python train.py --n_layer=13 --d_model=192 --n_experts=64 --experts_per_token=4 --d_expert=32 --d_shared_expert=64 --activation="swiglu" --moe_layers=[1, 2, 3, 4, 5, 6, 7, 8, 9, 10, 11, 12] --router_score="softmax" --normalize_top_k=true --routed_scale=2.5 --balance_loss=0.00534 --balance_bias=false --init_std_router=0.0384 --lr_router=0.000714 --n_head=3 --n_kv_head=1 --head_dim=64 --vocab_size=30067 --norm="rmsnorm" --norm_place="pre" --norm_eps=1e-06 --positions="rope" --rope_base=17100.0 --rope_fraction=1.0 --qk_norm=false --attn_scale=0.125 --tie_embeddings=false --parallel_block=false --init="trunc" --init_std_qkv=0.0225 --init_std_o=0.0 --init_std_up=0.0225 --init_std_down=0.0 --optimizer="soap_variant" --lr=0.00397 --beta1=0.95 --beta2=0.95 --weight_decay=0.067 --lr_head=0.0115 --warmup_steps=200 --schedule="wsd" --decay_fraction=1.0 --decay_shape="cos" --final_lr_fraction=0.05 --batch_tokens=[65536, 131072, 262144] --seq_len=256 --doc_mask=true --train_tokens=628800000 --steps=4113 --dataset="wikipedia_en"
Below are experts of layer 9 (counted from 0) of a mixture-of-experts language model. Rows are named router (the router's row for the expert), gate (a neuron's input weights, with its number), up (a neuron's input weights, with its number), down (a neuron's output weights, with its number) and show model dimensions 0-191. Each number is 200 + 20 x the weight over its row's rms, rounded and kept within 0 to 999.
After each expert's rows: "gets" lists some tokens that make up at least twice as much of what it gets as of all text. This comes from a sample of Wikipedia text that the model never trained on. Tokens count by the router's weight.

# expert 11
router,206,193,249,215,188,207,209,233,202,191,208,197,217,183,199,201,196,202,195,173,178,177,177,194,189,183,213,190,209,180,202,219,241,158,225,183,160,206,197,191,199,250,195,183,231,264,177,199,217,162,210,194,205,171,180,208,226,211,190,186,194,185,235,199,209,186,222,184,216,208,202,222,222,204,166,231,182,218,188,185,207,188,207,224,189,201,187,203,200,203,204,222,184,216,205,192,221,211,197,181,197,198,191,199,228,208,189,191,201,191,197,174,194,177,186,190,197,183,218,166,221,211,200,225,219,221,211,173,221,176,213,190,227,172,170,218,223,190,230,202,166,203,203,182,212,200,192,213,204,175,223,209,207,215,206,230,189,241,232,217,217,218,169,217,172,168,252,179,197,167,226,206,208,203,170,198,223,160,188,203,209,194,214,244,253,208,204,204,183,180,174,218
gate2,179,174,181,174,199,188,201,184,202,201,180,184,184,235,234,163,205,223,212,188,196,195,199,195,220,188,219,203,212,208,207,196,213,165,193,246,221,190,219,207,192,240,174,210,192,217,211,215,172,123,217,231,222,187,225,176,160,207,174,197,209,205,202,185,174,175,211,175,187,213,236,219,240,212,171,205,190,199,203,224,208,186,220,190,234,207,230,202,203,213,198,184,198,176,232,188,223,217,209,184,231,231,214,177,231,193,222,172,187,228,196,201,219,217,172,202,143,190,203,220,200,186,188,203,201,199,193,203,198,183,199,214,215,172,218,202,199,212,179,199,200,178,246,162,211,175,221,222,190,181,192,187,188,204,216,237,183,200,216,207,230,184,180,165,187,232,197,188,187,206,214,214,182,203,169,183,188,233,224,185,176,207,209,178,225,210,192,225,189,199,191,199
up2,186,199,182,203,176,215,192,178,259,228,193,213,188,230,197,196,218,176,211,205,204,210,201,198,185,227,219,223,213,159,199,190,215,203,203,168,201,233,188,208,163,177,165,229,186,217,203,224,215,214,199,211,212,187,159,198,212,188,192,201,220,200,170,179,201,186,195,206,187,202,167,220,180,202,192,212,174,222,179,217,217,220,248,154,225,223,216,212,204,211,206,197,189,204,162,203,221,186,181,178,196,190,156,180,203,186,173,233,205,246,220,188,202,207,193,199,200,231,196,204,214,210,203,212,201,178,173,199,168,208,201,208,198,173,174,219,205,168,213,193,180,192,200,230,215,222,198,212,210,188,197,203,152,192,147,220,197,225,209,199,198,239,233,180,209,209,190,215,201,188,206,212,200,248,179,206,179,181,213,187,228,143,212,186,168,177,211,165,205,198,197,202
down2,189,192,178,197,236,229,169,197,205,192,242,185,207,199,197,209,210,232,186,207,207,213,191,201,167,210,181,195,211,153,178,184,177,208,191,194,217,190,204,225,202,212,192,179,195,177,186,182,169,156,178,224,196,185,220,180,205,208,217,189,203,215,171,239,201,182,209,206,208,194,164,184,221,224,222,195,213,206,183,240,176,198,217,209,193,246,186,199,198,201,200,207,206,183,183,189,171,175,179,185,222,168,220,179,162,168,169,191,204,252,198,222,230,204,194,188,182,202,178,215,183,184,148,201,209,198,139,181,200,165,183,229,209,177,209,206,209,217,176,177,168,178,191,225,199,175,223,192,246,191,201,187,208,177,216,181,181,190,191,238,181,208,207,172,203,197,200,171,206,213,193,187,173,174,205,224,179,204,204,210,180,209,201,225,174,212,194,183,235,206,194,184
gets: " in", " on", " to", " of", " for", " In"

# expert 63
router,188,180,241,187,194,212,201,194,220,225,191,191,214,188,189,190,191,202,226,212,218,165,205,210,178,231,202,147,202,196,215,205,217,183,187,167,176,193,178,227,209,187,204,222,199,240,209,193,174,217,199,225,187,225,168,197,222,218,172,188,200,197,201,198,210,169,246,221,202,209,204,227,176,181,177,208,194,187,215,209,220,184,175,217,173,225,210,222,156,217,171,213,233,208,191,217,206,190,183,178,212,188,206,194,185,229,222,200,199,198,235,213,210,226,210,220,231,185,201,198,207,207,196,185,212,195,236,165,215,184,246,192,213,171,163,214,229,183,219,222,184,219,210,202,211,172,190,236,191,192,175,198,195,190,194,212,194,196,167,224,207,246,236,216,199,185,225,166,177,218,210,205,173,208,183,186,236,199,202,189,178,182,211,246,216,217,194,206,181,159,179,231
gate2,182,183,179,181,169,204,214,197,189,206,189,211,194,209,177,190,202,217,209,206,167,205,188,199,204,196,179,206,174,193,203,228,189,245,221,181,185,170,230,214,204,182,243,179,197,210,231,186,234,195,177,187,214,181,211,203,227,190,187,241,215,208,188,163,200,197,193,182,214,209,190,173,199,212,151,175,199,177,203,216,214,204,181,226,188,167,213,210,192,220,189,203,180,177,193,203,232,173,230,202,185,229,195,194,151,194,218,170,188,196,218,161,220,191,179,196,194,197,194,189,176,159,193,206,159,203,176,166,211,195,215,218,227,197,205,193,186,221,201,186,196,206,215,229,192,219,188,191,172,220,210,206,239,209,175,207,212,168,157,209,190,221,200,182,184,179,208,215,201,206,175,226,203,214,222,211,243,179,211,228,253,224,209,176,206,193,198,212,163,153,237,191
up2,205,212,173,193,220,210,219,213,183,221,209,190,205,203,218,238,227,199,215,206,150,212,215,239,197,184,185,181,175,215,197,229,180,201,225,235,188,220,190,224,161,234,198,196,200,171,213,167,190,183,192,218,203,189,205,219,176,172,201,217,201,202,222,192,182,212,188,238,201,201,202,193,214,192,204,155,210,182,172,200,186,194,202,210,201,235,201,223,162,209,182,195,178,206,212,185,166,211,171,195,216,222,167,196,203,184,188,182,202,196,226,191,235,209,206,223,188,230,204,205,210,218,175,194,201,182,254,216,174,243,181,220,190,214,201,224,176,217,211,201,199,213,165,227,208,174,196,219,210,180,177,195,186,183,146,192,207,248,172,209,224,175,208,208,189,254,213,180,181,203,191,194,197,181,185,193,222,182,186,236,196,193,215,166,202,194,196,211,184,235,200,162
down2,209,224,222,223,184,192,214,229,196,225,210,212,232,201,207,213,164,190,161,220,217,203,174,167,217,208,186,189,215,190,197,209,198,201,145,231,198,219,195,196,209,201,190,225,220,199,234,209,215,227,222,205,184,194,152,189,198,219,192,182,211,251,240,170,195,200,163,225,213,179,230,211,210,229,179,216,203,219,210,201,202,210,192,216,207,209,210,177,213,196,182,180,213,190,178,258,190,171,227,188,209,172,202,203,209,200,182,201,185,200,209,204,209,201,192,178,189,171,209,207,232,201,189,180,219,193,229,198,178,192,194,220,212,218,211,230,178,213,213,194,191,199,202,190,186,182,212,177,159,197,185,206,117,193,214,183,155,211,218,185,176,234,194,210,221,207,178,204,164,196,180,192,222,220,232,207,193,203,201,204,170,212,171,184,188,210,211,163,182,209,224,207
gets: ",", " in", " In", "In", " on", "),"

# expert 44
router,200,200,189,194,188,237,214,199,197,159,205,189,211,224,198,195,200,211,197,227,181,200,185,208,190,201,197,234,204,188,206,215,177,187,185,233,183,238,225,251,190,208,197,198,197,188,191,231,192,235,222,217,200,198,207,221,162,202,222,180,184,158,245,229,191,190,188,196,184,220,250,219,231,193,205,177,211,180,201,216,191,173,202,205,196,193,198,191,203,216,214,184,176,240,229,176,179,186,203,171,185,219,210,170,187,253,185,201,191,224,226,203,175,209,190,190,208,174,233,230,198,200,204,177,201,181,232,221,217,216,191,215,210,207,223,196,208,167,171,178,184,190,218,191,159,222,174,153,214,202,214,203,159,180,197,200,189,175,198,216,188,199,213,204,168,190,170,207,184,206,226,221,238,165,206,180,189,188,178,203,166,172,217,220,200,174,180,180,205,210,177,215
gate2,195,166,184,188,190,205,176,216,213,189,187,169,213,178,226,158,219,230,221,181,217,223,219,212,202,205,254,193,189,199,226,197,215,198,172,175,223,187,192,178,208,175,205,229,201,207,202,210,211,228,193,177,207,181,214,247,195,202,226,174,213,210,212,214,202,200,192,158,190,225,224,194,235,193,194,175,209,181,213,252,193,188,217,210,192,180,192,187,208,219,215,215,177,179,192,204,196,233,226,209,171,214,229,253,191,198,235,224,205,163,234,209,203,208,147,175,190,219,199,234,182,227,206,196,204,161,168,215,193,187,170,230,188,183,182,171,192,182,217,237,177,221,187,196,215,206,191,199,163,222,193,191,200,194,187,167,179,191,182,205,201,208,212,198,190,190,189,206,202,202,200,226,197,193,185,203,182,211,207,228,219,207,210,209,213,223,244,230,220,222,170,202
up2,216,179,188,210,206,231,201,176,214,174,215,215,215,186,215,209,201,185,211,177,188,203,188,192,192,209,211,177,202,222,219,214,195,207,230,192,197,155,185,179,157,195,201,224,182,202,186,175,216,221,198,189,207,205,190,201,221,175,180,238,202,169,223,176,197,240,209,193,199,229,204,184,183,211,224,218,223,178,188,198,199,202,197,201,241,196,234,196,216,233,203,186,194,187,204,159,223,182,209,206,228,184,208,193,171,206,208,202,200,181,162,218,198,166,185,180,201,194,193,200,208,189,201,211,229,170,187,207,194,213,201,199,203,186,201,194,166,194,229,227,181,150,270,203,170,183,163,213,189,214,226,190,194,226,154,166,185,231,203,171,243,184,214,202,150,230,198,204,196,173,193,221,162,199,206,168,189,204,207,238,177,179,209,204,195,184,233,201,196,220,187,206
down2,200,204,220,198,165,200,234,191,145,172,168,193,164,160,203,219,186,173,165,175,230,187,160,177,198,190,201,206,213,200,192,190,212,191,163,215,198,202,197,210,196,204,194,196,178,197,188,188,226,233,194,248,179,202,153,179,206,171,176,218,200,191,194,198,222,171,212,203,221,235,222,233,193,220,226,206,198,174,205,186,198,199,199,200,218,160,238,194,169,200,212,215,188,201,199,207,215,175,200,166,243,192,195,158,205,196,207,215,210,201,203,219,159,186,215,178,197,199,216,167,211,198,216,189,221,185,204,194,177,196,188,210,218,191,167,203,181,187,198,204,200,171,223,196,172,187,176,206,228,177,193,210,179,171,218,195,177,211,209,187,215,190,187,190,203,212,207,212,210,210,145,233,209,170,197,170,188,229,161,188,193,166,181,201,183,204,214,225,187,231,225,194
gets: ",", " of", " and", "-", " the", " or"

# expert 62
router,173,167,236,196,209,216,218,204,215,224,159,157,203,199,209,181,195,227,209,208,209,153,210,205,201,219,201,166,183,206,213,176,172,189,199,173,197,176,184,259,186,178,233,183,207,211,211,194,189,226,183,210,178,222,184,182,184,218,198,218,207,153,200,191,200,186,215,212,196,210,200,234,205,218,190,186,197,168,193,199,216,217,186,207,188,218,204,220,163,212,175,208,206,231,210,205,209,234,181,186,219,167,212,192,175,203,204,191,213,187,235,214,212,212,216,183,195,205,210,236,222,173,219,182,175,164,234,205,184,216,201,178,198,199,201,208,213,195,199,200,212,157,218,180,243,209,173,228,178,191,224,195,190,174,213,233,170,160,195,228,202,230,200,186,205,212,220,193,182,233,204,194,233,170,213,182,228,203,189,173,204,191,236,205,188,174,184,180,195,182,173,231
gate3,205,204,252,176,222,214,163,195,233,193,153,201,198,159,215,223,209,187,180,213,237,190,195,177,178,182,207,209,195,195,234,183,189,208,189,226,188,201,195,171,194,174,187,184,194,204,201,140,179,211,208,185,212,192,197,204,181,179,195,194,197,212,207,201,201,221,229,181,194,253,225,201,229,194,188,207,222,187,162,186,219,201,212,240,195,204,192,186,225,222,170,178,220,175,194,208,181,185,187,239,208,172,203,207,186,236,241,219,224,187,198,197,209,209,200,159,218,206,203,197,188,182,186,201,214,182,232,194,190,190,203,181,207,203,207,191,169,185,160,232,231,161,211,173,185,220,176,204,180,200,182,205,188,173,183,189,200,181,209,245,202,216,189,206,227,212,212,197,212,176,178,196,160,219,208,230,201,214,183,196,185,210,184,205,211,195,240,203,184,221,155,195
up3,186,184,202,223,166,210,200,183,222,180,205,177,194,211,209,144,184,193,176,206,188,199,200,192,191,190,193,181,220,181,208,158,208,168,179,234,220,211,206,184,180,182,206,206,204,206,192,207,199,214,194,169,196,215,203,204,175,198,222,207,195,170,190,220,186,172,204,196,192,202,212,203,191,224,211,201,213,211,190,228,196,193,196,239,211,180,219,188,205,192,176,194,232,167,174,220,213,214,179,187,189,183,226,194,186,216,160,194,219,200,183,177,225,204,216,215,230,219,172,203,224,228,203,181,197,205,203,188,181,219,197,224,189,195,228,188,214,181,199,175,221,214,173,163,245,203,173,194,194,199,209,127,215,203,178,227,224,167,220,198,185,212,228,208,181,200,191,216,208,199,163,164,276,212,173,225,209,214,196,220,190,189,202,161,202,160,203,232,206,168,199,177
down3,215,185,195,177,204,186,224,168,200,233,201,195,201,191,221,203,204,199,209,205,206,215,228,159,194,170,192,224,189,182,190,169,188,246,220,226,215,199,215,187,214,219,198,178,214,193,227,196,203,169,198,158,214,220,224,227,187,222,199,177,208,212,191,216,193,240,210,191,175,200,185,195,183,209,201,166,215,232,174,209,210,181,193,244,206,194,200,220,208,179,224,190,213,183,177,195,244,227,179,194,208,191,220,213,173,214,190,184,222,220,182,218,182,214,180,202,216,198,167,211,185,189,181,186,228,202,193,173,206,231,200,209,232,204,226,179,212,179,190,203,223,178,204,173,250,185,196,204,170,180,192,167,197,192,181,232,180,210,193,239,239,213,211,210,242,232,205,256,202,183,189,178,217,226,235,191,190,209,224,242,196,183,213,189,177,190,193,234,220,190,184,207
gets: ",", " and", ".", "),", " but", ";"

# expert 2
router,215,209,196,216,198,175,199,180,209,197,173,190,215,231,170,235,199,200,156,195,163,184,173,190,219,201,205,187,200,181,185,222,210,202,191,211,194,198,181,240,191,182,232,157,248,190,202,202,190,206,217,224,202,191,169,164,227,210,172,185,223,223,208,211,199,159,213,195,200,190,189,215,200,230,200,224,213,185,206,202,208,200,198,205,225,194,205,196,205,184,224,201,200,212,206,213,184,197,237,196,206,262,230,192,194,172,185,209,202,206,196,197,199,220,216,190,173,178,184,204,199,133,211,176,182,209,194,208,247,227,214,180,238,208,211,183,194,193,197,182,193,164,212,181,196,207,175,177,211,192,160,167,187,182,222,184,196,164,232,215,217,198,223,237,215,188,166,201,174,212,191,193,241,221,208,171,218,222,224,218,202,180,228,206,203,197,197,163,173,203,198,225
gate2,212,208,209,202,199,207,214,189,186,211,202,203,177,230,202,266,200,185,187,183,246,181,202,183,219,177,225,216,250,219,188,216,189,174,210,198,174,197,217,227,187,203,186,171,189,167,214,214,188,199,192,194,176,203,212,216,177,216,197,200,193,191,218,204,167,180,206,206,224,188,201,192,229,198,203,204,180,239,191,236,215,152,198,201,191,186,213,216,195,204,185,196,186,189,197,170,193,183,169,222,183,209,216,250,218,252,183,231,177,220,202,197,198,209,218,200,200,209,207,216,241,226,226,245,217,225,228,164,188,203,210,194,208,203,152,193,191,211,162,188,197,167,181,181,175,177,204,155,219,185,213,194,172,199,216,217,157,200,213,202,173,173,193,213,198,217,188,214,216,217,216,195,193,226,193,211,196,212,211,198,209,223,215,209,170,220,196,231,211,232,207,165
up2,184,198,184,222,186,198,205,212,208,166,160,183,191,192,196,248,213,231,213,221,205,203,208,198,219,223,190,208,191,179,196,195,184,191,173,211,163,187,212,177,219,185,211,208,212,175,176,190,201,177,187,231,197,195,193,169,206,220,187,220,195,192,195,208,229,190,184,168,216,213,187,232,183,226,206,224,220,197,177,230,189,223,173,215,201,184,193,225,187,208,204,177,209,195,196,180,217,207,192,176,213,220,187,186,196,207,222,200,230,223,213,189,173,171,189,249,177,192,227,216,184,185,138,166,186,182,198,192,218,201,214,188,210,184,204,171,183,198,198,226,177,163,186,220,217,235,194,243,199,224,177,184,230,207,198,170,221,179,204,193,214,206,190,209,209,206,229,220,186,235,170,221,187,209,233,189,187,202,182,225,190,160,230,234,176,228,251,170,171,202,175,193
down2,215,246,216,195,211,200,183,211,223,218,205,202,169,213,218,201,188,221,197,182,202,192,199,203,213,227,190,198,189,143,185,212,206,246,197,214,204,182,192,185,208,217,194,185,201,198,214,193,211,191,188,210,255,174,225,184,161,178,177,241,247,233,167,212,202,186,141,210,190,198,228,209,207,188,200,231,179,195,239,189,193,206,161,176,218,228,192,206,197,189,183,222,190,202,174,206,179,182,182,208,231,187,183,189,179,192,183,196,199,207,207,214,211,214,186,214,186,195,210,222,215,214,186,195,231,227,202,182,165,187,249,220,194,216,173,207,196,164,222,187,227,184,188,209,226,200,186,230,237,196,249,186,205,195,179,189,221,222,171,185,190,222,182,234,203,188,217,211,226,190,206,182,165,196,207,194,190,226,192,193,171,216,206,193,224,220,203,181,208,206,161,191
gets: " and", " of", " for", " to", ",", " de"

# expert 57
router,169,231,166,205,204,206,191,192,220,214,189,208,186,230,223,218,214,219,221,186,188,207,204,179,208,219,210,156,191,194,207,160,204,224,171,219,250,199,186,193,179,224,221,195,198,195,210,172,200,228,181,167,194,185,176,207,215,183,215,212,165,187,187,186,195,210,202,217,195,224,196,193,207,186,195,211,182,184,194,206,227,212,220,189,221,187,200,197,176,196,214,223,206,239,143,200,233,184,178,221,232,181,201,198,181,168,201,205,201,205,199,223,206,202,149,221,202,222,213,163,196,197,182,212,175,215,195,215,210,216,161,189,223,193,191,196,166,197,214,191,175,203,224,173,181,227,207,232,225,207,150,186,180,149,207,227,192,177,198,192,223,203,205,184,215,197,202,189,200,188,212,162,198,215,248,189,196,194,174,202,171,226,197,156,178,186,171,229,207,180,221,219
gate0,190,217,192,187,176,232,185,198,200,191,164,189,195,204,242,208,202,232,175,190,207,225,192,197,176,194,218,189,208,213,197,204,178,218,218,184,207,218,144,198,179,175,221,191,209,161,223,192,220,191,183,180,222,202,223,231,202,209,217,231,220,232,183,185,176,197,216,174,184,191,187,175,210,222,210,232,194,149,226,220,204,196,216,220,199,208,215,204,199,185,199,186,244,193,199,219,183,190,186,194,207,177,221,195,194,193,229,164,200,191,158,218,152,233,203,191,168,207,193,144,166,200,204,198,207,232,168,215,186,214,184,210,248,183,186,180,203,158,189,188,176,195,191,191,203,191,187,213,199,220,195,175,213,203,261,217,178,187,171,190,218,231,209,229,207,222,212,204,193,208,209,191,228,233,216,224,209,192,205,202,209,200,208,190,186,173,229,192,191,211,228,191
up0,200,185,201,172,217,182,203,187,193,149,198,253,175,190,177,227,223,187,195,180,176,181,241,199,205,182,206,169,175,181,188,208,179,170,178,203,187,175,222,220,213,184,221,212,235,243,230,193,199,195,160,200,210,199,172,217,198,209,207,231,220,248,184,224,220,200,183,180,197,195,229,205,218,206,218,230,217,220,188,216,182,185,216,182,208,192,199,205,220,163,213,213,212,188,206,211,222,203,197,226,232,193,206,191,220,199,214,193,211,174,182,213,209,192,197,193,238,204,227,199,180,174,218,223,210,191,189,200,215,190,195,207,214,186,186,161,187,186,204,212,198,173,195,202,250,191,209,206,220,214,195,197,213,199,168,190,226,220,183,241,230,195,198,209,183,198,198,203,216,211,166,183,199,227,199,187,193,226,221,284,193,217,194,192,218,220,186,168,238,210,209,178
down0,230,205,208,189,186,199,141,191,212,214,170,217,205,186,144,199,211,181,201,225,209,201,163,202,232,227,193,161,187,195,221,195,201,241,192,210,226,179,170,188,221,213,208,203,185,232,204,195,173,168,196,199,215,186,203,187,216,197,217,174,220,219,215,209,207,209,238,156,203,232,202,213,188,219,178,212,236,174,188,199,209,231,206,204,213,166,187,166,219,191,173,231,197,195,214,204,209,188,203,194,234,192,193,188,207,192,221,162,227,171,211,213,233,224,185,183,204,206,186,202,214,241,211,209,219,183,197,190,191,207,202,254,198,217,203,227,210,214,172,206,172,191,198,211,213,214,179,203,190,159,197,209,218,186,218,189,192,188,211,222,197,214,183,209,208,210,193,198,191,207,161,195,182,216,178,272,211,211,165,199,198,195,200,204,179,162,221,235,221,204,203,208
gets: " he", " He", " it", " which", " It", " that"

# expert 31
router,186,162,215,217,208,197,208,201,211,165,233,220,206,191,192,218,212,183,199,216,217,204,248,220,195,206,184,155,222,194,209,220,248,211,197,194,189,244,223,206,203,219,219,208,260,217,192,201,188,212,206,234,208,169,194,201,205,203,183,226,155,194,254,210,202,182,213,185,195,223,191,195,209,201,180,186,137,181,199,195,207,210,197,211,181,186,208,177,191,215,199,221,181,208,190,196,173,192,215,203,199,216,229,211,215,205,195,193,201,185,197,206,216,217,229,210,177,198,179,201,177,159,192,206,191,157,208,169,206,219,222,211,221,223,197,230,220,180,219,188,200,205,185,180,199,192,162,157,198,211,198,185,217,158,198,190,202,217,231,185,179,186,196,193,202,171,196,181,200,183,230,226,226,210,197,201,213,225,171,224,190,197,232,201,184,134,222,189,206,196,220,195
gate2,171,181,185,164,209,202,221,206,161,204,195,192,202,171,219,185,203,218,228,192,189,185,214,203,173,241,190,198,191,232,224,217,209,197,170,211,201,246,190,202,213,186,233,211,220,209,191,198,222,178,212,191,209,185,168,210,219,193,257,217,186,196,229,200,179,186,186,186,205,194,201,178,226,197,211,151,211,181,194,193,222,177,199,181,218,203,207,221,187,156,183,160,182,224,175,188,195,215,213,193,241,198,196,200,187,198,201,159,206,210,219,140,203,199,220,175,214,196,170,194,180,218,217,207,197,216,179,179,171,202,199,220,189,209,210,183,252,214,238,201,202,195,233,186,231,159,146,197,204,200,169,187,214,188,197,234,181,204,198,220,195,178,208,198,212,225,214,224,225,186,204,184,174,225,203,163,199,202,183,182,207,225,204,217,225,205,213,204,200,180,195,212
up2,192,215,198,188,189,193,206,185,185,212,186,200,186,185,197,175,207,198,193,218,211,232,192,200,169,242,187,197,185,185,212,241,202,199,202,203,195,221,204,174,227,254,208,258,231,202,237,205,191,195,202,147,200,200,144,181,187,212,205,204,189,236,215,187,181,182,197,212,190,182,235,188,216,185,224,198,210,214,189,197,203,181,218,186,177,213,184,199,191,182,238,233,191,150,191,160,193,216,209,226,237,197,147,213,164,226,194,193,184,208,191,208,224,207,197,211,241,189,209,193,192,177,209,207,208,188,180,206,197,209,185,213,180,229,218,187,175,195,208,199,210,214,183,170,225,227,190,201,172,209,179,168,230,214,224,204,138,201,169,204,215,198,223,224,215,194,181,181,193,206,208,207,182,186,191,201,194,176,197,207,214,208,163,230,223,210,192,170,203,180,186,209
down2,163,176,221,200,257,193,259,221,181,219,258,199,170,201,207,207,189,167,203,191,206,187,218,181,183,196,218,201,184,202,198,216,214,208,194,196,203,229,173,209,211,214,218,213,221,206,179,200,243,193,178,176,205,182,165,196,216,198,183,218,148,227,208,188,184,205,217,209,179,201,179,213,202,211,211,194,209,205,174,185,200,217,197,187,212,212,190,194,210,197,246,200,175,213,234,274,204,191,154,205,213,185,198,233,187,231,187,182,221,175,221,155,211,206,210,198,221,202,200,204,189,209,212,213,164,198,197,206,182,196,226,197,216,212,173,202,204,188,230,222,200,169,208,217,196,203,190,238,231,203,206,204,208,206,217,223,212,193,211,183,190,158,211,154,204,207,219,217,217,198,230,202,194,229,183,199,199,176,207,168,232,196,219,200,203,208,188,217,200,202,186,171
gets: " of", " to", " for", " in", " with", " by"

# expert 17
router,233,222,168,185,209,196,193,190,223,188,190,211,226,209,211,218,196,195,203,179,232,169,203,222,226,184,189,194,162,194,220,247,231,187,212,183,181,200,192,176,197,195,230,180,227,175,214,157,186,188,208,195,227,220,171,198,250,221,177,213,181,210,210,183,213,165,207,207,206,219,180,202,183,202,175,190,205,197,220,180,182,205,232,192,163,195,201,210,219,205,212,227,231,196,199,212,191,240,225,164,205,206,192,218,189,191,175,187,188,207,186,163,216,155,176,227,187,179,248,229,211,202,208,233,220,213,187,234,228,196,198,182,205,214,173,225,202,199,207,207,183,206,183,196,210,211,195,188,195,206,184,221,255,171,194,214,222,227,191,186,242,180,216,194,188,201,162,199,209,182,208,248,171,199,199,195,194,211,198,187,224,188,181,219,185,215,202,214,169,185,229,191
gate0,171,194,211,186,150,160,174,219,225,185,201,180,186,236,209,198,176,219,196,199,188,179,187,176,224,176,205,246,199,195,199,229,182,189,163,211,155,215,182,174,238,203,208,187,221,181,183,170,211,179,186,207,236,224,205,210,210,233,201,199,177,186,214,231,205,203,205,176,238,201,205,189,211,225,183,160,191,206,186,192,203,186,228,207,198,198,219,199,182,186,211,207,219,189,204,208,200,199,222,186,193,224,193,195,185,174,215,221,182,201,200,209,188,218,154,174,173,220,210,213,216,213,186,191,195,253,210,238,200,220,204,220,221,207,201,200,214,184,195,207,188,225,155,197,180,169,187,190,189,200,189,184,226,200,191,215,222,220,214,232,214,209,161,194,153,213,198,198,217,190,189,233,203,200,173,213,185,221,183,168,203,226,206,162,196,224,172,213,155,169,188,213
up0,196,174,186,201,183,206,204,185,195,185,183,202,188,213,205,191,162,234,192,195,198,222,169,185,189,209,195,186,170,225,229,225,167,190,186,212,196,180,218,206,181,137,202,195,232,190,209,181,163,178,216,217,226,200,190,218,187,210,201,231,247,195,204,236,202,200,204,211,196,198,193,205,223,177,210,225,207,187,178,243,182,201,210,194,219,194,194,217,217,165,233,177,170,209,217,162,185,148,208,207,216,206,240,230,227,179,211,233,204,217,231,215,184,205,195,199,183,180,208,211,186,195,228,190,188,182,207,206,195,258,196,176,190,201,188,194,214,211,221,167,173,233,176,215,225,230,208,232,170,211,200,183,231,177,216,200,195,185,168,204,179,174,177,211,202,206,195,201,183,172,180,189,222,221,181,211,220,197,214,218,210,185,184,210,178,190,184,172,221,181,183,166
down0,259,173,185,186,219,218,186,205,191,207,160,204,235,185,205,184,214,198,174,176,190,227,189,199,179,239,195,194,177,195,177,194,215,203,191,204,184,230,182,195,196,194,196,197,199,210,202,219,186,213,204,210,200,212,195,191,205,190,183,227,201,198,232,165,228,201,224,194,206,216,181,190,226,158,201,180,208,182,231,210,219,196,197,200,219,152,211,194,203,234,125,181,205,156,198,170,219,196,253,217,203,174,247,205,183,224,185,167,183,217,163,227,199,186,210,197,192,200,187,200,223,195,230,213,188,192,208,172,210,212,190,205,228,192,204,175,193,175,196,197,186,221,177,215,221,205,224,201,202,195,256,233,177,184,179,198,232,203,197,156,175,216,176,214,195,188,210,224,209,172,189,237,190,188,213,208,203,207,237,186,205,208,186,200,193,195,184,214,211,211,182,194
gets: " from", " of", " in", " is", " was", " by"